python train.py --n_layer=8 --activation="swiglu" --moe_layers=[1, 2, 3, 4, 5, 6, 7] --normalize_top_k=false --balance_loss=0.0015 --router_cosine_scale=10.0 --norm="rmsnorm" --optimizer="soap_variant" --batch_tokens=[32768, 65536] --steps=9660 --dataset="wikipedia_en"
Below are experts of layer 5 (counted from 0) of a mixture-of-experts language model. Rows are named gate (a neuron's input weights, with its number), up (a neuron's input weights, with its number) and show model dimensions 0-127. Each number is 200 + 40 x the weight over its row's rms, rounded and kept within 0 to 999.
Before each expert's rows: "comes after" lists some tokens at least twice as common just before its tokens as in all text. This comes from a sample of Wikipedia text that the model never trained on. Tokens count by the router's weight.

# expert 1
comes after: " the", " a", " and", "-", " an", " to"
gate1,197,256,166,225,231,141,223,228,216,171,215,142,206,186,214,131,204,228,206,117,201,219,204,210,184,208,161,178,169,205,162,250,222,203,139,240,182,183,242,182,130,150,185,158,195,163,246,192,235,144,154,173,184,258,140,295,192,187,259,237,219,184,197,178,164,208,206,180,196,145,229,236,233,220,212,220,245,102,122,162,200,165,218,237,180,209,271,175,176,192,195,206,166,132,148,181,198,225,213,185,188,146,279,242,159,142,167,239,88,255,179,278,199,149,207,190,140,174,191,130,207,230,106,209,133,237,188,232
up1,104,253,248,225,187,176,212,254,213,266,216,262,220,238,208,192,179,117,217,210,107,214,156,220,244,168,151,177,217,180,197,169,161,160,203,211,158,234,239,185,198,180,165,164,262,195,233,218,207,183,230,177,209,117,235,178,265,223,187,224,163,246,186,222,179,169,194,114,220,159,164,178,233,235,183,290,236,218,126,228,146,198,226,244,237,161,200,205,207,238,213,211,135,224,240,159,191,236,242,179,234,211,222,218,256,173,257,142,248,190,262,186,194,254,252,285,186,247,246,253,155,128,234,297,200,175,237,222
gate2,212,229,233,189,149,213,215,256,224,181,206,180,273,197,237,168,237,248,177,137,229,161,186,239,139,147,206,161,159,195,149,228,150,159,108,224,207,270,286,122,205,206,249,236,231,191,212,212,230,210,220,209,193,205,127,159,158,137,249,219,169,207,236,177,216,197,171,191,172,250,244,146,178,242,288,181,194,194,108,194,234,222,194,137,195,240,260,207,126,214,218,175,205,220,273,297,172,174,103,131,211,201,193,213,223,240,209,159,196,189,158,176,240,144,184,282,164,204,206,212,272,183,202,213,248,184,215,175
up2,257,208,208,248,131,204,175,210,259,238,242,230,178,162,176,160,256,264,195,155,234,178,160,251,137,114,218,167,140,164,221,112,152,192,136,219,195,211,259,207,165,209,237,171,152,191,222,159,229,165,194,211,219,161,162,209,153,199,194,177,162,227,277,257,210,193,153,200,145,242,241,129,231,213,283,244,160,197,143,230,203,261,276,254,196,282,196,175,174,186,230,255,211,139,240,227,177,211,216,174,195,247,249,222,238,227,258,294,240,220,249,237,189,176,216,219,138,217,155,193,255,219,192,163,245,205,230,180
gate3,201,165,237,193,150,264,152,162,244,165,208,296,206,238,189,175,186,249,260,207,189,199,190,138,166,223,243,146,221,142,145,207,190,202,107,277,125,207,247,187,191,206,262,199,168,142,197,268,192,225,203,211,195,208,178,159,196,220,272,224,159,202,273,204,262,228,226,134,189,191,149,209,250,185,238,207,198,184,205,191,186,209,198,241,211,186,197,172,176,165,249,175,184,181,165,231,228,207,209,204,201,221,225,209,183,231,243,223,284,150,274,200,207,193,119,142,193,153,270,149,249,301,153,309,245,157,169,169
up3,198,193,196,263,216,199,192,196,195,179,121,260,233,229,247,196,195,159,191,180,218,286,169,247,211,148,117,176,162,207,245,253,229,232,170,140,197,197,215,227,218,301,243,153,141,185,188,197,148,229,187,264,278,205,276,150,202,204,166,203,228,184,186,146,154,186,202,231,271,215,210,291,146,231,195,197,218,156,239,172,131,215,231,180,195,195,89,158,226,239,248,221,158,182,206,179,161,232,251,205,179,186,279,171,197,264,161,134,166,263,202,213,195,228,243,247,175,225,240,228,175,171,171,160,201,210,119,151
gate4,142,191,218,139,124,152,200,221,200,184,120,242,196,204,222,187,186,199,201,178,215,271,211,218,279,212,187,220,194,238,177,310,195,184,116,229,214,227,192,150,218,172,243,141,223,192,235,185,199,214,213,237,190,186,218,139,197,204,260,241,183,268,126,161,169,177,147,206,176,196,188,180,226,200,172,157,147,127,262,213,216,106,247,196,132,163,170,110,287,191,244,228,140,192,150,198,222,204,250,209,181,234,289,226,179,208,226,167,185,184,244,255,174,217,217,131,185,200,232,197,237,270,200,256,181,225,127,236
up4,220,163,216,152,131,163,219,155,214,192,271,185,240,288,204,201,221,237,241,156,142,201,190,195,252,268,138,231,236,205,202,219,202,202,173,245,186,257,190,224,122,203,185,266,204,203,206,154,214,184,201,202,172,296,153,209,228,249,212,229,169,275,180,217,186,182,196,196,275,285,158,208,191,189,226,207,103,168,135,195,204,245,142,242,156,151,145,194,218,206,231,238,207,164,185,200,204,252,239,202,187,263,169,199,154,196,204,77,216,286,107,214,210,169,108,219,176,205,197,175,222,239,188,185,257,202,187,172
gate5,188,209,141,178,213,227,206,226,182,232,237,236,182,247,162,237,188,231,172,157,253,275,139,222,220,112,236,97,260,235,249,224,269,169,256,177,231,249,218,174,244,160,137,192,221,184,253,168,157,240,205,210,213,156,203,179,224,273,190,210,174,205,152,228,201,289,184,210,216,191,204,216,215,223,259,217,187,165,189,154,160,205,306,173,179,259,160,244,207,221,176,220,251,186,259,128,231,188,180,234,194,132,174,212,117,245,207,168,275,193,131,191,234,198,192,171,233,142,181,207,242,241,110,162,216,233,250,205
up5,179,140,196,268,178,97,189,207,235,184,198,217,169,230,137,209,216,124,204,205,159,238,169,183,195,260,194,216,242,271,242,199,257,170,163,293,205,231,173,192,225,165,177,281,162,268,179,181,262,169,228,235,157,191,210,213,223,240,211,135,275,141,153,174,231,203,155,191,139,174,143,195,230,173,253,165,227,182,234,203,253,117,187,173,195,169,190,265,178,245,244,243,224,160,211,178,191,186,208,191,206,170,261,237,236,224,239,264,199,233,181,186,180,164,182,160,192,273,193,300,208,191,232,155,225,97,235,172
gate6,208,145,152,253,176,202,222,275,121,186,166,132,240,182,211,107,188,221,203,170,177,115,196,226,193,231,138,233,246,189,164,234,229,260,267,231,208,169,175,172,223,200,289,196,189,197,221,191,189,171,259,126,113,248,170,183,222,239,223,208,204,203,277,173,270,230,187,258,239,205,257,180,199,186,252,150,175,207,184,263,173,157,194,168,221,185,193,272,208,173,242,215,199,192,192,145,290,198,216,197,188,177,219,217,256,265,155,74,196,205,205,176,132,243,150,220,185,192,174,218,201,247,205,179,254,230,176,234
up6,195,164,146,199,177,208,179,179,177,188,209,184,168,265,283,180,216,221,257,279,191,238,227,216,211,164,217,162,187,203,248,256,251,237,177,227,223,196,142,230,268,209,200,202,151,211,208,242,207,261,169,163,159,225,150,155,225,177,205,199,170,195,185,215,227,242,202,204,192,137,166,218,221,190,252,155,212,221,178,258,220,212,178,170,157,151,175,263,181,134,214,264,235,182,222,171,212,253,241,196,162,101,200,165,201,256,212,181,166,165,178,101,276,139,200,277,290,221,285,181,143,198,146,302,230,227,274,185
gate7,141,135,198,268,240,178,246,261,254,236,224,143,251,208,199,227,274,177,307,101,218,194,194,209,303,170,149,218,209,199,252,182,121,138,191,161,255,222,235,172,147,222,173,244,252,197,222,139,220,202,158,203,134,270,230,293,184,178,219,203,182,205,247,221,180,227,191,210,199,202,200,157,191,184,214,214,205,176,193,198,210,214,149,171,177,213,207,207,216,208,211,153,210,201,157,179,186,262,212,200,193,116,212,196,201,231,201,294,200,203,218,171,224,211,168,328,219,171,160,159,180,202,183,279,228,156,223,145
up7,144,180,256,178,220,150,195,211,152,186,236,132,192,155,215,260,208,199,257,230,143,209,239,204,252,169,184,178,159,205,209,220,117,215,202,205,158,201,189,178,110,207,152,190,212,131,177,217,207,128,142,127,244,159,206,254,193,129,290,215,181,244,281,230,181,209,248,167,177,161,144,232,166,179,193,164,227,153,122,200,268,249,183,206,255,237,245,172,266,168,152,231,211,194,164,275,204,165,145,230,234,195,246,173,252,226,228,171,203,259,202,188,190,242,192,256,194,180,138,136,217,137,204,263,205,232,216,243
gate8,160,256,233,195,194,213,173,205,214,260,221,274,238,140,303,212,173,134,193,200,223,244,220,220,207,177,127,156,246,222,220,208,182,178,222,156,183,239,227,191,187,275,252,248,189,212,245,252,191,288,236,217,208,274,207,202,159,221,164,223,181,191,201,242,172,210,211,197,183,220,202,170,184,196,243,210,226,215,165,200,144,218,211,132,170,198,249,299,241,195,200,185,172,319,155,255,259,182,168,82,204,174,197,217,162,182,255,326,200,181,176,175,166,215,233,221,243,196,226,212,198,200,156,265,191,228,199,123
up8,179,184,223,160,160,211,178,128,184,118,156,208,172,250,173,178,239,268,88,176,156,179,176,167,145,181,164,179,161,145,185,166,219,232,186,246,218,152,182,187,188,194,174,221,153,196,243,193,234,169,219,163,109,208,286,238,155,188,196,172,216,146,197,128,211,156,201,242,157,158,147,206,240,215,116,171,253,174,136,252,249,263,187,184,199,156,133,195,253,252,186,205,231,151,159,184,179,203,226,217,179,182,181,213,248,186,178,228,189,201,251,237,228,150,122,186,194,181,215,200,154,192,266,260,176,96,169,128
gate9,228,125,226,198,257,153,129,170,176,246,172,181,164,189,176,160,169,175,258,241,232,215,211,202,208,233,157,187,230,233,240,254,217,192,168,194,217,181,242,190,164,175,145,163,281,234,273,157,64,202,172,247,215,201,200,148,252,187,211,242,191,230,221,174,205,201,154,200,192,222,145,181,154,168,182,217,220,212,170,165,202,229,318,175,231,238,146,233,248,247,160,158,270,173,228,175,249,192,204,267,256,170,192,271,241,304,190,191,163,265,206,150,266,172,164,197,204,163,241,227,166,250,150,202,168,235,203,205
up9,231,196,146,213,180,201,226,172,209,214,231,216,215,232,266,247,206,199,169,189,213,260,180,182,240,225,320,118,206,192,158,275,264,242,204,202,159,152,213,124,260,228,195,239,228,252,218,231,118,276,237,241,251,203,227,207,148,218,181,198,234,209,151,193,236,138,154,175,199,172,235,237,196,176,260,246,155,219,111,247,173,159,260,214,133,198,213,178,214,197,229,204,151,176,201,201,212,214,152,157,186,260,200,146,229,185,232,149,211,296,152,259,213,221,199,167,244,256,169,211,258,250,205,136,214,159,154,249
gate10,185,140,211,217,121,256,229,219,223,244,240,262,215,199,195,235,223,254,148,247,166,218,208,167,157,230,216,263,180,224,195,200,164,217,221,154,214,107,72,191,145,163,166,199,151,205,201,122,211,172,209,224,197,192,191,253,187,196,136,195,191,206,238,230,207,217,212,263,216,261,253,202,316,227,102,226,163,184,167,240,178,190,177,241,214,195,197,227,219,234,204,229,150,133,206,140,247,219,281,244,254,211,152,164,177,234,160,210,266,128,229,247,180,193,168,249,262,192,229,222,147,176,214,173,186,170,234,227
up10,173,191,214,228,181,261,201,94,166,219,176,171,179,221,194,185,226,106,185,152,242,195,220,174,245,223,136,220,135,193,192,149,250,193,239,206,189,228,228,225,280,185,207,241,184,174,192,161,236,211,222,200,257,219,187,184,138,185,230,220,265,133,161,226,152,201,226,226,255,200,234,267,245,214,182,220,259,256,232,147,227,207,161,209,242,189,205,154,105,226,143,177,240,191,219,281,176,98,182,147,204,201,186,181,244,153,179,226,185,144,142,147,199,241,294,172,211,212,241,200,244,236,289,170,152,218,149,179
gate11,167,291,172,180,99,212,245,181,139,149,222,171,184,269,206,218,187,249,260,134,234,262,134,238,287,228,200,170,182,284,160,212,300,213,222,122,232,171,172,162,154,215,177,215,220,121,244,223,178,187,221,209,160,213,160,206,184,192,223,198,177,189,254,150,232,238,162,194,175,210,169,236,207,212,177,194,230,174,199,205,226,230,216,183,211,216,140,213,263,181,221,263,133,134,134,198,298,195,154,215,262,161,171,174,221,175,218,208,173,145,129,187,158,182,229,179,185,164,258,177,217,211,210,266,224,192,159,161
up11,162,201,225,157,193,253,187,232,225,251,232,183,221,233,176,141,240,236,189,193,185,238,157,192,162,165,134,145,254,200,197,120,208,204,170,256,203,222,187,290,225,209,155,125,210,136,254,212,222,218,224,282,248,186,227,178,151,240,202,133,229,258,210,196,141,176,161,166,195,205,215,202,149,199,216,208,193,211,138,248,145,144,223,196,216,199,181,163,243,221,174,147,229,273,162,163,257,190,236,228,239,141,165,162,182,109,209,252,89,267,205,226,222,167,123,214,253,260,212,190,194,238,159,221,188,204,132,145
gate12,193,218,238,203,259,173,248,126,229,240,234,209,89,112,183,150,207,201,243,220,184,177,209,244,224,181,252,254,181,181,198,212,248,220,221,189,254,175,203,216,171,227,237,150,200,148,215,164,205,137,210,101,195,205,221,199,182,259,263,133,256,258,196,214,221,201,208,163,202,136,231,199,175,222,229,238,131,151,224,216,175,187,273,133,186,256,194,213,210,128,178,200,209,196,75,149,170,214,171,148,199,172,223,227,130,201,258,156,146,204,217,250,176,178,223,166,218,258,289,207,255,246,189,214,195,167,177,235
up12,217,201,207,179,235,153,306,181,235,265,209,179,243,176,165,158,173,259,140,207,171,196,180,249,223,243,238,251,139,206,218,181,245,258,202,166,211,149,217,193,127,241,213,183,191,171,140,205,95,201,236,156,168,241,161,204,167,179,249,92,259,198,223,205,228,131,171,162,177,134,213,103,237,245,222,250,211,158,209,176,230,188,227,153,239,187,190,191,202,166,179,243,160,198,157,209,169,230,190,166,237,163,159,234,190,294,205,181,157,143,174,190,201,183,211,175,248,300,268,194,262,212,173,151,156,188,210,212
gate13,242,245,164,182,253,211,199,192,112,183,216,209,249,196,200,172,206,177,180,244,189,173,171,175,268,209,214,171,265,237,218,262,152,156,170,191,180,209,227,219,235,206,222,241,238,209,226,313,255,210,202,201,173,182,208,149,162,169,228,287,252,225,227,198,188,208,193,163,220,234,156,213,161,178,297,105,190,215,181,232,193,190,334,190,150,227,199,187,212,107,218,192,269,185,156,205,195,203,216,166,224,260,268,193,163,229,248,145,155,218,135,169,141,135,169,249,177,185,223,139,236,216,225,129,171,223,156,217
up13,83,196,167,216,267,207,158,189,244,216,206,186,170,192,230,281,226,258,190,218,192,167,260,229,214,173,203,186,184,129,267,185,160,295,187,189,186,279,231,178,172,235,173,214,219,164,178,125,234,110,190,215,214,139,189,233,170,134,197,201,186,208,209,161,223,244,286,156,192,192,224,256,160,198,153,269,169,154,191,176,219,222,149,212,184,164,227,209,134,152,118,208,148,215,231,202,247,185,195,252,235,169,218,267,195,207,189,219,298,179,201,282,161,216,239,130,203,231,225,185,154,178,182,226,259,246,193,192
gate14,140,148,272,242,211,140,145,159,172,180,160,204,162,205,218,190,180,253,262,159,277,202,242,212,301,159,154,239,261,205,92,159,219,225,130,190,221,233,210,233,147,207,236,177,239,197,232,147,180,245,136,167,156,202,213,204,226,201,187,108,137,238,242,170,261,148,188,181,209,237,199,178,224,206,235,216,192,268,212,119,237,202,230,228,190,151,154,235,239,233,207,246,193,212,220,180,160,183,218,237,216,204,198,183,212,193,138,261,94,189,209,232,294,184,210,223,233,200,221,161,160,234,134,201,159,186,192,195
up14,199,186,187,222,160,216,230,144,240,147,192,129,153,224,175,210,177,196,225,193,129,229,222,291,217,203,214,129,219,239,247,180,222,230,188,92,136,221,183,174,270,206,220,228,218,233,200,265,184,220,270,189,181,143,138,192,211,158,209,169,93,165,195,210,147,188,175,269,203,197,146,218,151,194,201,232,167,224,178,191,306,240,214,236,169,247,157,165,151,134,208,173,221,218,223,175,231,159,149,148,261,242,289,161,240,217,218,233,194,171,152,207,228,255,200,223,260,200,181,198,230,139,281,210,192,219,151,223
gate15,144,146,162,191,172,216,182,158,230,190,267,125,217,240,209,139,215,235,211,217,203,170,203,189,220,195,199,267,215,243,150,185,184,178,211,228,246,164,221,173,200,147,250,211,253,259,253,223,157,141,183,192,169,182,160,159,238,218,120,194,198,199,144,212,186,147,176,173,114,208,237,286,198,162,98,185,211,206,225,176,146,215,297,193,119,271,215,230,232,168,199,187,185,209,229,268,252,192,290,229,139,154,220,193,155,157,292,207,162,193,175,193,189,174,263,219,234,226,194,198,186,109,211,164,244,206,240,168
up15,230,217,238,198,228,194,250,204,183,152,144,180,187,193,190,254,230,248,194,214,192,254,227,250,254,187,225,115,243,161,232,169,161,172,222,188,148,267,220,237,164,321,129,173,197,108,188,160,198,227,220,176,234,220,211,217,232,206,263,231,118,236,187,186,249,166,233,214,240,175,218,141,153,225,264,168,218,197,167,257,242,105,112,168,226,184,260,214,208,183,216,186,205,226,216,121,144,199,130,210,182,208,207,163,225,201,143,186,205,210,203,198,201,270,133,190,188,176,130,217,190,237,143,250,233,192,150,275
gate16,247,189,258,213,204,208,216,148,228,174,178,190,225,252,138,252,211,173,189,205,161,261,173,160,140,193,220,239,127,231,171,124,161,156,238,193,128,239,215,233,216,245,200,206,254,160,180,208,143,210,150,223,187,212,166,242,237,234,222,149,171,269,187,176,266,133,271,130,176,209,216,216,220,238,239,230,256,170,251,225,138,184,164,172,274,267,167,200,234,193,192,238,253,214,257,264,235,217,251,199,133,212,210,166,229,243,140,212,254,225,185,223,183,261,142,238,155,202,242,164,186,120,211,226,273,188,208,276
up16,202,250,308,136,180,184,250,164,212,271,194,160,182,241,227,185,221,205,172,197,223,252,225,179,277,153,189,201,121,209,147,230,276,150,205,228,238,224,204,193,219,233,224,234,273,181,172,244,237,172,161,189,186,197,175,260,181,251,248,170,223,212,217,211,240,158,277,222,207,170,191,249,219,210,211,235,168,127,274,246,193,141,201,166,214,137,219,163,207,137,110,204,171,174,160,206,231,183,175,146,164,175,213,155,260,212,132,229,274,199,124,159,186,170,172,193,168,204,241,251,220,154,213,173,259,187,275,264
gate17,181,240,180,201,192,151,150,150,217,202,198,209,262,242,302,170,201,162,224,194,142,237,202,204,261,241,232,166,255,207,131,222,158,197,159,202,206,218,215,233,176,197,195,205,152,151,238,218,236,185,243,216,296,139,229,232,162,218,246,209,299,263,107,201,217,164,171,207,199,223,219,168,213,274,261,227,262,227,173,123,159,161,269,139,216,194,193,251,240,192,225,172,197,176,163,196,278,180,260,188,249,245,192,243,187,190,188,153,186,231,153,219,173,173,221,133,260,243,145,213,255,240,203,172,140,245,236,252
up17,210,184,292,157,185,178,184,160,190,144,236,197,207,227,184,214,206,195,233,213,146,152,295,208,168,243,189,239,205,215,265,192,145,137,171,210,159,270,235,226,195,177,229,207,190,150,266,187,199,205,193,126,212,155,206,269,191,200,203,202,286,186,172,160,272,116,193,194,179,260,149,201,171,227,192,151,262,214,235,145,101,178,196,195,166,184,208,268,184,178,148,164,151,208,147,203,195,242,258,182,320,239,207,214,231,205,171,179,193,226,156,236,151,255,169,174,265,184,180,156,220,183,172,144,264,228,235,263
gate18,185,172,165,190,212,82,158,222,141,231,122,170,205,146,137,183,99,173,196,192,185,204,163,173,205,205,190,174,232,240,172,227,235,214,150,181,220,226,301,235,191,177,205,165,194,202,229,169,186,223,197,265,155,241,200,225,203,245,250,168,213,237,221,243,225,135,279,113,163,222,152,179,251,180,211,187,240,154,226,154,161,261,267,249,184,241,190,188,275,195,203,281,199,212,143,199,245,170,186,167,213,254,161,232,271,261,182,210,240,225,136,196,262,194,237,254,236,212,247,213,232,175,176,270,184,192,252,195
up18,225,187,203,164,164,208,146,238,255,203,151,231,113,175,150,142,185,175,216,252,246,158,208,257,175,185,206,144,147,165,248,266,203,155,147,202,142,175,189,203,194,198,215,214,298,211,191,198,174,279,223,276,235,161,190,140,254,263,257,140,180,245,276,201,190,201,192,220,211,242,171,133,266,238,220,165,292,208,232,167,202,216,261,255,175,200,183,178,133,256,144,212,158,256,142,203,254,298,212,205,179,201,235,222,136,216,187,167,198,185,137,167,214,177,213,205,215,225,209,197,182,144,204,229,175,252,226,223
gate19,183,235,199,199,205,161,189,254,280,196,118,169,201,156,162,214,184,180,119,215,216,194,135,252,199,164,124,234,232,287,189,166,120,185,95,219,163,154,156,91,229,221,156,222,259,171,205,247,217,186,214,219,195,221,224,179,200,279,317,203,243,232,209,208,171,170,236,132,259,162,165,151,262,169,206,203,227,224,220,221,214,213,202,183,177,199,177,236,195,245,228,219,156,251,160,153,163,214,196,168,211,223,140,228,233,229,184,187,115,218,156,272,225,194,216,202,191,199,244,182,255,213,198,216,207,209,281,156
up19,146,225,253,227,176,236,189,253,257,186,241,222,292,244,151,238,265,183,214,133,233,226,220,235,318,213,235,208,184,186,222,191,186,187,142,249,190,217,174,229,83,255,169,186,222,227,164,212,220,210,104,185,220,172,156,169,225,169,198,239,241,161,238,150,238,125,244,174,120,163,230,254,192,211,163,155,199,228,173,212,226,155,178,178,194,211,237,214,188,89,192,234,180,256,173,182,202,178,209,230,200,226,175,114,256,219,155,199,182,205,165,217,112,200,172,195,239,154,275,203,182,230,163,175,238,219,228,189
gate20,269,231,194,170,216,184,129,225,225,145,205,157,218,125,234,198,168,301,273,232,195,210,225,232,136,247,283,146,189,178,200,282,225,171,185,178,180,189,213,236,188,196,184,222,185,204,275,196,107,174,215,188,229,245,185,233,179,217,214,188,245,168,232,189,232,259,156,184,234,224,177,181,173,210,214,210,226,129,174,159,140,200,198,224,144,263,175,177,169,200,190,216,159,155,187,204,226,285,173,214,172,181,199,205,98,228,194,195,165,244,133,177,205,294,203,216,139,81,206,180,164,158,235,152,220,232,212,272
up20,162,177,250,125,161,208,173,170,238,225,205,131,124,257,188,209,222,185,240,180,149,251,257,194,117,158,241,192,293,73,179,180,220,144,224,188,194,207,199,190,256,205,264,201,254,214,254,163,262,195,170,247,180,215,187,166,210,178,166,154,209,200,166,231,123,156,228,221,170,212,166,231,236,144,207,254,220,249,138,155,282,196,151,241,222,141,128,170,246,262,244,188,237,120,194,176,194,216,209,211,169,258,203,169,213,195,192,247,254,176,252,223,209,259,236,228,198,207,206,189,194,168,184,177,219,205,190,269
gate21,199,188,148,205,238,143,141,290,171,309,221,212,218,220,219,200,169,198,217,233,215,255,122,227,244,87,222,148,286,187,250,310,172,159,230,201,176,299,233,171,209,159,172,229,197,272,228,245,165,225,195,183,220,152,191,177,212,211,188,170,208,265,193,207,204,233,178,258,224,170,209,164,233,217,218,216,221,234,231,213,201,225,140,192,225,229,113,190,129,193,197,263,172,177,190,193,206,185,258,167,240,214,209,200,157,168,156,209,220,207,148,226,212,178,145,206,170,229,108,188,223,240,107,189,212,165,225,235
up21,206,214,227,177,201,250,148,137,190,98,165,275,165,223,296,256,263,259,269,160,163,224,214,222,217,224,150,241,227,255,185,168,191,191,148,171,200,173,209,220,217,194,214,195,208,199,214,217,207,215,198,218,192,309,208,256,227,219,207,207,178,193,213,191,143,163,168,223,205,140,165,268,142,180,177,219,191,160,201,159,161,217,251,134,224,186,233,215,274,308,276,183,249,236,193,200,180,121,172,147,169,194,255,199,193,219,215,246,243,146,176,164,244,131,186,180,223,203,234,294,197,155,219,164,159,229,175,152
gate22,169,200,206,153,204,221,239,207,187,292,135,178,206,226,204,186,182,217,242,193,192,153,241,223,163,253,234,263,206,184,230,202,184,215,249,216,173,189,275,211,147,194,209,208,241,188,211,193,187,192,156,175,207,161,237,198,237,235,175,162,206,194,190,292,191,267,345,192,221,114,212,135,200,191,199,102,216,121,161,107,205,190,179,192,205,242,216,265,198,179,262,166,200,219,171,182,184,212,212,192,274,169,292,207,116,251,219,142,197,129,239,193,174,182,197,145,178,144,205,275,183,244,146,237,206,212,224,180
up22,196,192,197,174,169,152,194,222,225,157,176,225,243,255,186,159,286,192,211,175,163,260,191,214,155,262,209,242,218,203,227,231,239,269,164,206,253,210,225,249,161,161,176,239,220,185,190,204,219,195,257,235,184,174,203,166,253,291,155,237,256,184,130,237,186,164,148,172,212,234,199,267,193,248,232,153,181,192,223,197,171,143,177,106,148,215,199,169,293,194,211,168,254,206,168,234,134,173,200,192,242,138,239,174,157,209,318,210,277,233,160,281,243,153,160,141,199,180,178,233,221,263,160,166,233,237,158,212
gate23,198,185,226,171,238,159,179,203,164,233,180,168,215,141,161,166,211,249,235,147,138,183,200,290,228,287,166,252,173,176,178,203,248,146,135,224,222,246,96,214,177,184,172,223,246,203,227,231,220,246,253,207,131,160,144,204,204,186,127,168,221,195,218,150,126,181,220,157,209,302,171,177,155,196,174,184,238,78,204,174,222,184,140,219,210,167,160,251,240,162,218,133,158,182,172,185,184,201,165,206,231,158,219,276,191,165,145,172,166,195,248,164,205,181,269,164,208,201,136,153,258,224,168,150,194,208,192,180
up23,196,206,277,165,164,226,191,242,136,241,189,184,166,223,212,152,197,190,199,221,177,198,261,162,142,292,208,219,269,143,156,158,169,141,250,200,165,195,184,139,219,163,162,139,205,101,169,269,152,272,234,258,230,202,190,207,175,181,228,226,260,195,180,162,239,225,232,205,163,240,205,132,234,164,101,208,253,208,235,211,196,186,173,233,192,79,250,168,139,167,203,193,215,225,114,275,182,200,226,264,241,153,205,234,213,160,159,243,157,203,238,264,223,181,211,189,186,234,190,219,163,215,169,204,219,169,161,216
gate24,193,207,178,239,197,183,137,245,205,253,207,211,150,249,216,116,251,278,222,176,279,190,184,195,158,160,254,135,203,191,207,277,215,191,130,192,214,212,165,213,192,197,188,184,223,157,138,209,185,208,267,211,152,153,207,157,214,250,173,188,220,158,153,176,223,187,175,192,125,136,124,162,181,166,235,166,190,219,183,195,225,268,251,179,182,191,161,169,210,157,291,198,266,235,120,201,196,197,322,228,164,223,192,200,184,236,219,113,172,222,238,207,207,183,173,274,170,219,224,260,224,264,169,217,160,122,199,145
up24,204,192,184,189,113,173,154,186,195,185,245,258,205,102,237,211,178,234,226,148,199,169,212,211,236,217,238,175,154,217,174,141,154,254,178,176,194,252,208,243,171,139,221,256,174,175,194,236,213,196,251,217,233,186,253,127,156,200,212,199,185,117,215,194,205,293,123,223,173,196,175,208,236,244,235,206,190,220,289,186,214,225,211,169,231,120,245,233,187,245,183,257,221,237,148,243,235,215,179,226,268,182,119,199,177,186,180,193,175,219,260,232,280,121,145,219,201,144,262,153,228,99,200,243,185,253,204,174
gate25,223,269,192,188,263,164,89,151,143,210,196,151,298,163,252,160,176,237,223,213,121,167,141,186,206,242,178,115,220,235,204,270,239,284,157,206,209,196,222,159,210,212,258,199,147,154,201,166,227,211,197,218,201,243,211,213,224,176,234,210,154,245,218,181,208,188,175,213,200,179,151,102,159,188,198,224,179,281,260,161,231,232,188,239,212,168,214,268,197,231,215,246,194,251,272,185,240,202,218,137,235,197,237,248,262,233,196,203,174,186,194,212,226,173,136,211,275,169,182,261,230,211,113,200,225,143,220,226
up25,146,183,204,206,187,200,275,179,189,175,203,197,248,210,204,225,258,235,189,180,272,211,184,288,198,184,219,195,241,281,127,209,238,206,182,165,198,304,102,239,222,228,186,189,224,260,231,262,125,252,232,217,211,178,153,176,191,152,286,144,210,162,196,239,191,167,98,198,179,271,203,157,187,257,181,238,193,192,146,205,173,164,192,187,208,169,171,131,271,313,200,167,196,182,238,244,234,238,236,210,154,179,155,162,228,247,224,260,258,156,210,171,228,218,219,161,153,227,223,218,206,241,231,207,220,248,205,213
gate26,243,164,238,222,181,145,188,249,140,218,224,233,175,215,197,205,187,238,204,208,150,220,278,202,177,291,212,177,194,147,182,195,261,145,227,165,183,144,174,216,225,180,245,226,181,172,116,179,138,231,227,246,264,115,236,209,156,248,214,162,176,244,181,222,187,197,141,273,167,182,182,193,234,212,169,146,209,239,304,204,232,231,129,114,223,186,280,226,165,187,196,157,234,263,177,270,222,201,182,201,196,197,221,193,198,185,193,203,218,158,244,211,228,142,243,226,199,117,162,166,279,245,248,277,162,238,146,207
up26,201,147,224,170,153,140,192,152,205,154,183,207,82,212,185,125,189,222,231,208,227,142,163,158,202,182,230,234,205,150,191,174,217,251,232,229,171,159,165,205,251,206,164,201,272,131,189,194,225,261,278,244,165,178,117,118,176,243,251,208,193,274,199,254,226,241,199,200,153,189,200,152,197,123,127,187,163,250,255,146,210,275,182,224,225,228,143,172,194,241,350,167,256,224,179,192,190,182,186,206,148,210,226,207,222,188,206,204,196,201,224,148,176,200,173,193,211,200,241,137,217,204,186,253,229,238,192,224
gate27,275,214,186,160,206,148,265,221,134,181,239,150,198,208,119,195,180,225,158,140,221,193,168,239,195,246,179,194,228,209,256,279,238,180,183,134,262,161,184,127,203,208,235,185,197,235,230,217,199,109,169,136,25,217,169,202,170,147,225,187,211,177,156,183,249,229,242,172,149,233,238,169,162,170,239,175,169,208,219,179,174,188,203,243,179,162,202,155,191,226,185,213,228,237,193,183,145,175,246,161,176,264,235,151,285,254,186,203,209,172,143,266,154,175,230,171,230,257,222,194,161,211,200,242,208,238,223,217
up27,203,209,216,179,270,248,167,180,217,251,199,227,195,159,227,204,152,200,194,261,211,177,181,170,210,254,192,247,155,177,175,177,219,203,174,216,213,173,251,191,147,215,174,247,226,213,211,238,235,191,256,260,248,260,184,70,254,193,126,120,210,179,192,188,175,222,188,182,196,262,234,169,304,141,247,107,240,184,215,178,159,310,165,203,197,163,179,220,207,187,148,180,186,136,206,216,166,145,168,165,264,262,170,255,208,189,244,197,249,253,239,128,227,188,164,206,178,168,153,200,206,215,271,210,264,226,215,142